Experts of a small language model.
Experts: 4 picks a token, a sigmoid router.
Below are experts of layer 7 (counted from 0) of a mixture-of-experts language model. Rows are named router (the router's row for the expert), gate (a neuron's input weights, with its number), up (a neuron's input weights, with its number) and show model dimensions 0-127. Each number is 500 + 40 x the weight over its row's rms, rounded and kept within 0 to 999. Numbers have three digits each.
After each expert's rows: a language model's description of what the expert responds to. This comes from a sample of Wikipedia text that the model never trained on.

# expert 9
router:443498474489533482530469606457498553547538548453436582437461438543509547486553472527477587494489504478539490506521542421459532494536516527520497547536503514496531514521448428495495472480544503474516542528616467420462551460512442548416580512541520505498508493474482524492549482406502507473505508470513502496514498480552548492548500423529535528464487510416443539458524503524454478479523
gate1:423514492456521550510536500487506540472459556469556542459400486549580511564492485535488583509539507465554499402484503446470479450477537498470514547537506527498517554527552537425485494504536497498486482441526432508505592477473502490494472491525468465525578552512495474478491530589509501485545499415508593513521535486485430484552514493452560544482529538490497472467484546469400508475554
up1:481485544553477499591500554535417518453480458538451563432543490541509484509421489506488498497494461499428452536540501497541503548546543454584458549477489483506504447441480512480455463494523532532459480562517490507528504506484514442541580527431549535469493582438445483509500485509535480454550481526494564537519439474563538476497460519510555485573534497488512478378488536515501472416479
It responds to: Mid-word consonant pieces. Short consonant-cluster pieces inside rare names and technical words, right after a capital initial, such as th, ag, amb, enth.

# expert 2
router:479486508456523565443519549485497561520556552477487548477492543500521498542552460558500526481529558387476498503526540441473556458516524461545485471493549563566521485501483449553469477532485528504400623516516538490524472442564519525488513509536493564523523523511503565584553484415513510503489497482524518476473461516543595508500515452538567489486480544483545494451497555518406496493510
gate0:560537473447515553506542510475567466588530506451530481577476533514520473528504504525457508492532466522501580537525472508514514542527512552491581510479492496541512541551544546549524567517450468444491478488548502493479446493501570475415548505499481462440559531552478496518528449383494482521492488454601539556525512473466526477500504501627566471472538488500430481509531452471472444511517
up0:528412528549537510496470504484522477469511531577481437527544496514510454520460469515499504515446574459481475533494480448446516520502470528513425485549473536497481470475440485522490521464557505459464568523500525486455446569523468492471502419520586465595485532480598482519519538574488493520500482493482470541509436468461489503505504451490490489506514512485598527368517600475459490580493
It responds to: Name-internal word pieces. Middle and end pieces inside proper names of people, places and firms, e.g. Old|s|mobile, My|ers, Wh|igs, Nyíregyhá|za.

# expert 12
router:460495465461536498519477506498509553550507528390488543525464516426513496559518422533474528433582499442504491540500500516503506501534520540607497505482538512518513512623390460493510424541493580530501518490510485477452480479527533456493544512566550522523524516526511589471547493473512567488435518442512549499524475509525533477469506503476554520485529509501509592465539534488516484399483
gate0:515467556564499529517471497400526526536551485454459603476503503533459509384499444525509531515531521556434564516504446503536463507578478471521485501506517543511494534481590547484574540544498521615458519471486538439505483560492474494513504462473479491490518489529483513512514562537569533475535470525559567450475532492532479544426446526512494452472487530517495551526510561522441559543476
up0:543458509486496450450538460431542570472522519478498579501486458450446489398553491452505468542513484559522480475507543477534389511477429522509473480504539554523506549520443473453549468510471586492524517450493566496522515451481408552522566531441492481474468515527464453413485447522560492474488446531520529507510492461509484509485491516459574471468501568563577466502551516521474483524462
It responds to: Spaces before numbers. Bare space tokens and currency or plus signs, usually before digits in dates, table cells and timeline lists, e.g. 19 October.

# expert 45
router:485526453461557470536467555423513568519488501401565600557451479442510479475499463593471502488506560499502524525545559480527550389488559458521515462525560488484475472517445493490520467566509505476447484477463512499474504452520556519533493506553460540515491474536543518458523520495548500518511516454480561538491493445515571566486601497460546521510404517439504499512529537536502482453512
gate1:447474460425544522539485461505506559462483454454495506537449517484540449569522459418524494547483518587599548498540546517494572447512555499520471424545515511432420467477534470500574455482536577469497478466449465550442490468511499567474468417510496490492507453487564565483555501517529537498505523513512529557540496489499507543505463514448506536475473480459477437513523510470562424471469
up1:446502496535484563508552538492455439591536490485546522503531466483500500499549517517518557409470501494454442542452488460492443516537485487497474498510436454468589565509472491495525491559492514465503471607457502475518542478475509445463528450482463394553541563501492481475380439503534471561497470440514521503464497502471539491506536478451579490454544520481546524461471518571446533527467
It responds to: Closing quotes in titles. Closing quotation marks after song and work titles in track lists, plus media words such as album, song, TV, version.

# expert 29
router:519458501368556458503468531444428532512479538484478527509518534528460520527578472524425497478572539456446531528511535473512520460598577505550447524497507541499480529519491441514460456566499451528515502488500470432480448468463492485506505471511471525535524496543465489494552523448493496454530502525558529449493526500501598522508491483550574565430478531461459549421548505477460536426541
gate0:516414554448468479514595453453441462442524482522505505541472505522466522592485482435424454549500469518482542504427470428546512491543535494504497436519504499568471479473468469540472456452473504530479512517493464508455535509483521486510571537442461538462460455588500554499573593481515446452521484503481497451526488532457621483482489481536574521529502541502508509507436524435501511492489
up0:564563503548485516520497456534458492492469506581519522449478520506515464544539534529465458468586507468545541433443476474561522451507463469506469512557537523493584467515441525498501512512544527475414389493504503547439514465513463478480430486530511497519466569478471484576510468513506423465475508453427420447488557484443468545537459536522543490430508502523528529447512581454509508519458
It responds to: Mid-word syllables. Inner syllable pieces of split, often Latinate or technical words, such as arch-de-acon, rad-ii, asym-met-ric, adv-iser.

# expert 52
router:501512497502512502511526591387430554616565568466521494498486474457515471473511483553421475479469478521503552487525500489487551444508563513569555448478548491518538487485486487483482469523483476440426536507474534505454490524514528460470519524560514542584528459561507537456490511490496505504453489465515495559513479498506527579544464397474569511496482506494451522455523585486493421429531
gate0:553504511532517549575511596516484493586507514519536424501484464405481500581485415499501467500491493515553555567404547494531479491500570501548589508542493620514522505482471522530519515513430492490538480487537570519476495556450475552531466513481484491533463497483486548516535536463492494527502475479533493549450491521557558467496500547540569482512541503468527527495459543482568440506574
up0:471502485531521519437584483526468446484578508547402469458544516489509505518484518583478473542471459451437588470581499482435453454448463526482521428582437476507538531547508486496542467468574495508489477505465472489514557504545477540481574441442521493510510502432544507468545506520465467465520452446505513545581538548507449558496520509446541525479462550503486536481441500464558476495502
It responds to: Codes and formula letters. Single capital letters and digits in chemical formulas, SMILES, database IDs, ISBNs and unit abbreviations like mm, ft, lb.

# expert 26
router:459479478462599507458478544454473526478560487463452517454436511470481504526539468520433546490512527481442580504564567519447537474470487570519468466471507512513485474511496448422437516568449510532519519525503548424467465432480515542479590488553502561548536536520496511520542522529536550416504495512525521522501507505481536546490538434543555556546508509459564510496526616502514498448461
gate3:491517554452501481525635510427531533526535549470553495494521486539564527490451501546482495438510479484528439495498505524509545543435553477410522504544444491538477514589515514480499500482420495562479492497580531555555595490476541487504524513491461500560480432453514521507493464467482536541432577482426505523547472513462584530548538477498515476584556458489495534492524526521502525517487
up3:529466563412584506444466516438433479551595508475499490471496494521490514433486485509475498549521508499484499481560490518464473548494507557472397482488539552544453478537486525532492497542551449490498514549560499475561476481484484487509502452515502548447467490502592554489492528571446514517536541514531517483515467458436526495537485417479539591434506503515514595538461584504426491479460
It responds to: Final digits of numbers. Last digit of years and ages, as in 194|1 or 196|8, plus time words like century, year, ago.

# expert 40
router:460489436505543473443462592487493506541506536477477514524525535515405561510607464529442556464490538421449489425546533415499520467594504455525509481528515535487507473521456480473506480465460493454472493448468515426470524450466450518435526455525528566482495483565512534465581474469492491473509504487534533466497514461534568523526484491487564521399500521467449507415504510501460533480518
gate0:386504499469510554529534528457541539464462461479507515448505470487462580514463493445495518468554394540411535487479423462459546504518502463457520462440531558530565489481536470479494550492560510505463513541451466500534553478495450507514496466578473527532475461497466514484481541519438538505554481410515513494464443551495502550554517472540442479424497468455542492466534532504450571474567
up0:427519485499446572452519460596454473582475527504588525502455534454490439518481509511508419510523467467501514488536504538504524542515511426524543491471465529521496442499486599496439471495437541466522458585515512449498484388525466497442450464490578527544529451473488495478528481499493519498475572455496488508499485468487481458522457442506512562437458548543568459514571478519446510521509
It responds to: Word-internal syllables. Short inner syllables of uncommon or foreign words and names, e.g. spor-ad-ic, aparthe-id, Jur-ass-ic, Pur-ana, Taekw-ond-o.

# expert 48
router:489502454493551525546567587507448561508534531502505477512540456468514502469536471539418512540457569504475514489524507465456504446549549547588518447473507483543530504584517468541437509501506587480502530534484480480494500519545501519443556482592434585526597490474538478468559444486550535503403471456502536498474509489508567541502487427493537550484469522455548493480546507477481491440494
gate0:530532474533456586494512503468458517569516517481549522576512487495576481462410496515470503409515444432473444482525502502474588516484429573547492459443546518453520491553476470486485515522473473452504447471458535504491488530484525605480544507540434527608492484465509561559457533476468544561512479492519513550494492484561620517502511504491530520583498480473516478504472498495485504465474
up0:493544505499522525528494503470465565564450555500483516539548540548524521512456614538467582487512490465425405465537448482533543528509482456488506466493431496453486543572459488502548440467538412534574433478526522523441445536543555448451528461505480487523483476556487479499548496557542484492482540448521438519453463567464465512528533441474509445552496495477478552458538491463472492526466
It responds to: Later digits in numbers. Non-initial digits of multi-digit figures in tables, like heights, populations, scores, coordinates and percentages, plus million.

# expert 20
router:483464503491524509548488598420541602527547513506491520490499550469594537513517496488435452473513584480538513545437496486445565504509503450514465508528557598547507511484454442518505488470498529520502564520531525497429528450535462473517567475519522525506516491538483533506499484479538592475477483430474491470523494533576554532535542434531520534530437465483493592458518579533543520488533
gate0:469498552492474533499492564520512454529518543498502475502387569520464488472462491509509487591493578452479585513471523573536495510490563520469568455550501546521492560530438597515458503484508509473471471531456554476524523531533480564375499448465472499548496550500507485471524477553498460487466465566479517493488450492567514530475467442562470522488489461447478519524417543564510450526481
up0:477428519505475452441502560461518512538544567473461539506479488586515478481542490521502557472494444490518442503503550520507477555567511501564457441494482580544513544463551587569501541466464436487542535460444468477499529497520550507492489547575513466556542567488423536458451509491404502520475486449513512508533523470474462506473506558543512526502471468568503524441492407553490521458559
It responds to: Word-initial capitals. First letter or opening piece of a word split into pieces, often capitalized after a line break, heading or bracket, e.g. M|ary, Z|hou, St.

# expert 30
router:414509539465517509480534526456468560481547514466533522537481481516520485562515434481430518499477542486507553491564600471479525483577471547536508380498486500468453490500490498507540500477523468504483497459521528443510500485550498488480527485605484505480536518546468571493572484488520586434401494447542532546494517477581541548480469543575535567468459493499524546473490541466510484423504
gate0:535516499493474519491464481493510537502501511517508444554483491515513529483518494458488524570543528478434500585434509512522485492509506548527475425518493482471550567434499494442453557491500535479537440435457529502435512554526449510483500536538531561497482429517474459495484508466527442496491602499503462514576513499447553524524527563443512561563484558544451545550457523504607514451373
up0:543507511488435443497507516498508509510480512502478462513569654562470529456537478573490530487572527521498521498519483544524534516511505461501480421414494547469441509494507493438482517528567520479501451451487560541467520550520486534520476483505495560429538409483550514494521577558460516542527490476465531463464485513540503507455497575457494443466460572527446481493566537521510549427562
It responds to: Digits in tables. Leading digits of numbers in tables, rankings and statistics, such as vote counts, percentages, list numbers and chess moves.

# expert 49
router:468427473528484453520527592469521549577486477526479537502498442478479524523571453526471472527525532474477538507530542404468531455556607535530523486501498516467486443494411515540414479562484493538415498528518533519504462494503490493489520519525564543508503558506482496442547486492522549471467428487524556499496493526536532523447497496474594520453457535431568543432505568463544474452489
gate0:545473482460509467544537518426579517449447507510516443503477478565576488509492498507422515465592491448491538564462437546547495515481525541505505477434556554490493510545553478553526507453505482539529525543482546516502530538524409527474500533546521504446500530463487519499560514496466542479602484503502527494439562499472467556455546483555503532535458535505458522442640496490461520552511
up0:499495482558475514522547470456528533412502465542457440513488553502466515483487510482506534529477566495527531491506508497443481473509524517491524512441456554480572532584549505572520458488516423501483437513439516441511552483486472489477538555492550591509524452605502405549518522583471551536473513477549541445499507495511499487493529552460526507448540547526577493473459567426522510585517
It responds to: Foreign name endings. Endings of Latin taxonomic names and foreign personal names, such as -ensis, -idae, -ium, -ia, -ev, -ko.

# expert 18
router:494514472508521471548462463471516497498521513464473513480494466479458592545527448554381530439559544501457466462528549417517537502533531499485484529466439505540440469520492485573492475577476520493445550533564558488489493422523533468447559457565494590477585464554500517471524486498561543513503510511454537467543458505548529523553554479528509529452464462486504469482548546450532493435544
gate0:530508441551541484447506537427489479571531476459483477480560517526557406481542493475467474519482501527489510510502516474521514520547528496515509600507425546553574540444492514465488513545553566473436507477544540540454468567498497559514499431567512500505457441451514513528484548486509541450447478461534531445578483593523491544517550471534457537513527459508453419492439460488501438554502
up0:480449577504456544534522532492530489569416466457543488606544498516458466463505482475510526555460478490539473467440435439533526541506548482570431548539486481455483471479521546461515446480510571488486512494514508432486527427505504527530415493466472497591505491491536446584509458543537551526456483463537550427490460510475460441473442527488493502489441518502466414500506545548505456528489
It responds to: Prepositions after content. Prepositions following a verb or noun phrase, such as in, of, to, on, with, during, mostly before the or a.

# expert 19
router:460436441467551541553454561464462569533564547452452549515516505469512470467492491524483527477502486454457490508490551420484567441461538483517422494484519504495486507504398492519566459470526509481536508488532541447505519500502483504468489494518430529554502445526529477431526412468527510444397518494586503457551481583496554577570491450502521564477481464447526504474495486497485463494551
gate0:491482497496486487532520509462484458500492458471495486475491527480454489469538537476449479540496571522444502538523479532519503431451406494566460546478425483522512459596385519511523520449473428490555435473453503436465425508566466528502436525504513534505456422533528507464514492519470509433481557490492434492452530499498519520484520423469507552467556495490552495375558458510533525513548
up0:468456500482477499538469500413532438525471545528441507510429478510503466503436466518498542480439423470496498538513494578541568537445529487478532438461463503529431523522480434452482432515580478485451477443473549469484485453500478500565470519446430451493522527541473460557483463415569511539534442487552462519552570546539477497526501487487480486552529542494482549433540491541470454520434
It responds to: Table and infobox headers. Column headers, field labels and section titles in tables, infoboxes and lists, such as Year, No. in season, Species, See also.

# expert 27
router:498510467472478465521509522514505566531553536500470561516462418525495520498462459504462537519516531450476424482526478427458537478505486500560589484478547513517520529533469470503528456529527560414410547530534524532511536483580511504480538488562507504516506500559518542517565449455542490458480455421511456502510462504509571534524532437520559539513410447451492505486532574526373459487508
gate0:486508461478479460562513508459500467516445524492489515416504456493450538515502494466449467529498496500502468502421535498526505444395413557458536550505444511454504545538501472513562441504464494511510467579576493636527473489529503539526491471500497521521551510487487516477525485522405531539502490431429570499541566529433555535498535570540477565502486513525460526518509559481469528472436
up0:506492451436503528516527517527457550580451519479523461581471438566528469560480559578536458452498554501508468492525503484487538536484441552483486515522514495480558464526472551521438467543512514526519499509414479473439486507482498488478505424446597509459455551532477504523593500540466561574488555520445585592456541512453509433486495509513539530510456492532439507512567523472490493489498
It responds to: Name-internal fragments. Middle pieces of proper names and acronyms after a capital initial, such as F-ires, T-ate, S-outheast, N-K-VD, plus table line breaks.